Weights of a small mixture-of-experts language model, trained from scratch on English Wikipedia: width 256, 364M tokens.
Below are experts of layer 2 (counted from 0) of a mixture-of-experts language model. Rows are named router (the router's row for the expert) and show model dimensions 192-255. Each number is 500 + 40 x the weight over its row's rms, rounded and kept within 0 to 999. Numbers have three digits each.
Before each expert's rows: "comes after" lists some tokens at least twice as common just before its tokens as in all text. This comes from a sample of Wikipedia text that the model never trained on. Tokens count by the router's weight.

# expert 27
comes after: "0", "3", "5", "4", "6", "2"
router:435516470539498501465468558466512484461493466560528477552526537499491496497487513526495525503510496463524464521462522467433473517483506490505503519498483556415485571479415466487449510419541527

# expert 28
comes after: "0", "2", "9", "1", "5", "8"
router:409520483574551551453484583478454483467487502524487499523596548496469445555539516514466540549504510429501443489567524505466516516482517526517495503512485522467441523470475549500437511493518516

# expert 15
comes after: "9", "1", "0", "2", "8", "7"
router:426536526515532513497512525509493487467453504517523543555542503497494508512575479550460580548533445435527432469552550424520486521461467511492509545540446521452414531472495538500497520472545506

# expert 24
comes after: " B", " A", " H", " O", "A", " the"
router:505517504475556532463474475540475458463423478479518491564525507511421413502489485495488547501532506465555455510513514466412508501431462544508483564518472531421497534428498473522489517400520547

# expert 14
comes after: " ", " d", " D", "-", " \"", " ("
router:455509524489518502378512518418541430523414523484476546492521533559511403506499479486419576516511441427487456540483540517509512527498504562560497508499521594429484512493392480511471524480552502

# expert 29
comes after: ",", " and", "s", ")", " but", " it"
router:473574490465532522513497505499514392475428458508492521575531551554482432501514522521449507514507459494588488567474540474469544498501477568527504528478523498488402496475491511463495589454483538

# expert 10
comes after: "-", ".\n\n", "\n\n", "\n", "==", "|"
router:375539474517471536454488523494435475526503485560434462557522549506517497490488490477440518530505544493550480495569504497506531499532516493585565462547460528485486574483497504550418596478475542

# expert 17
comes after: "\n", " |", " |\n", ")\n", ".\n\n", "\n\n"
router:482566478488530471492520536471441497458493475479498493540560540570476478543502499523389513545503447483543426517547565493489509482480486469501568498537443518398472549430454516529481567455491500

# expert 0
comes after: " H", " E", " f", " G", " h", " F"
router:483556564444565522410498518510454452445470495454525469518510510483431522486572493541502496510500491457497473494530506511488504503452553490566492511484405569510498552452493519461450531466542495

# expert 13
comes after: " M", ".", " m", "M", " V", " ("
router:469600516500503503519544499485452478418464528456492501502517500525477486553489504525467546505533455496497509516535509473480552460435476412570527509519441484447457535533472476500464541537496549

# expert 22
comes after: " of", ",", " R", " with", "S", " M"
router:423458530542555546516454552481522498475505455574523454545513552535519491469527516529499511549540499451556482535503575431434550484513508514602533479486451563478456535450476513502461538437528511

# expert 3
comes after: " of", " in", " St", ".", " to", ","
router:474550487449540554496448554428501513480404479566508469548626529524478492518539489496425536519530481423586517594480585473497484468459483518523493529511488555455453548505476510559445515486518494

# expert 21
comes after: " ", " |", ";", " sp", ":", " ("
router:507522558536582506485483486429455436468520504528473473539506544548490449466491482471407546545540472487545440538573551443491494497442463467519461503510452576466482533461461495519454494462544514

# expert 36
comes after: " |", " (", "|", "\"", ":", " /"
router:473546495487547513500483548480466454478463500508538474508518488562468486549539462478440491516540488471547455483463526419465468502469486517509467602556463515432498490440500492531422531445568513

# expert 1
comes after: "-", " |\n", "\n", " st", ")\n", "|"
router:478545433520472496455452485460430520535499469542435495492534558488483504546526491474487556508492514464558444462545523494467530531473537489549478490559470553516509495503437555580456534503514500

# expert 35
comes after: " N", " K", " n", "k", " S", " O"
router:469522541518550479432524539455422442424445487516501529580538570564493484472473481503527565523517505506489439538490527497499535507492484483512540571481507490411474519463469554521466488430566530

# expert 5
comes after: " ", " |", " Ch", " ch", " of", "ch"
router:499499490525507493495475520448475423436480489502540490519522553551483492606508478481538575543477491501544441531470520479481501502460548468502531452525477528459448527458495559462436502403557446

# expert 30
comes after: " the", " (", " \"", " a", " in", " his"
router:415593567544542481479492520488455470499438455517466487501519485519489482485490511520426524526538486457499493585566574457533523550516543488531482528533544478437483599510526569507465506443476557

# expert 33
comes after: " ", "–", ",", "1", "2", " in"
router:519589480508542482465452525495509474465505504515483550511494503536469450523509519520522561546490449442566482473517529458499505494479533488504501568490504543469536563452445507508464494428501461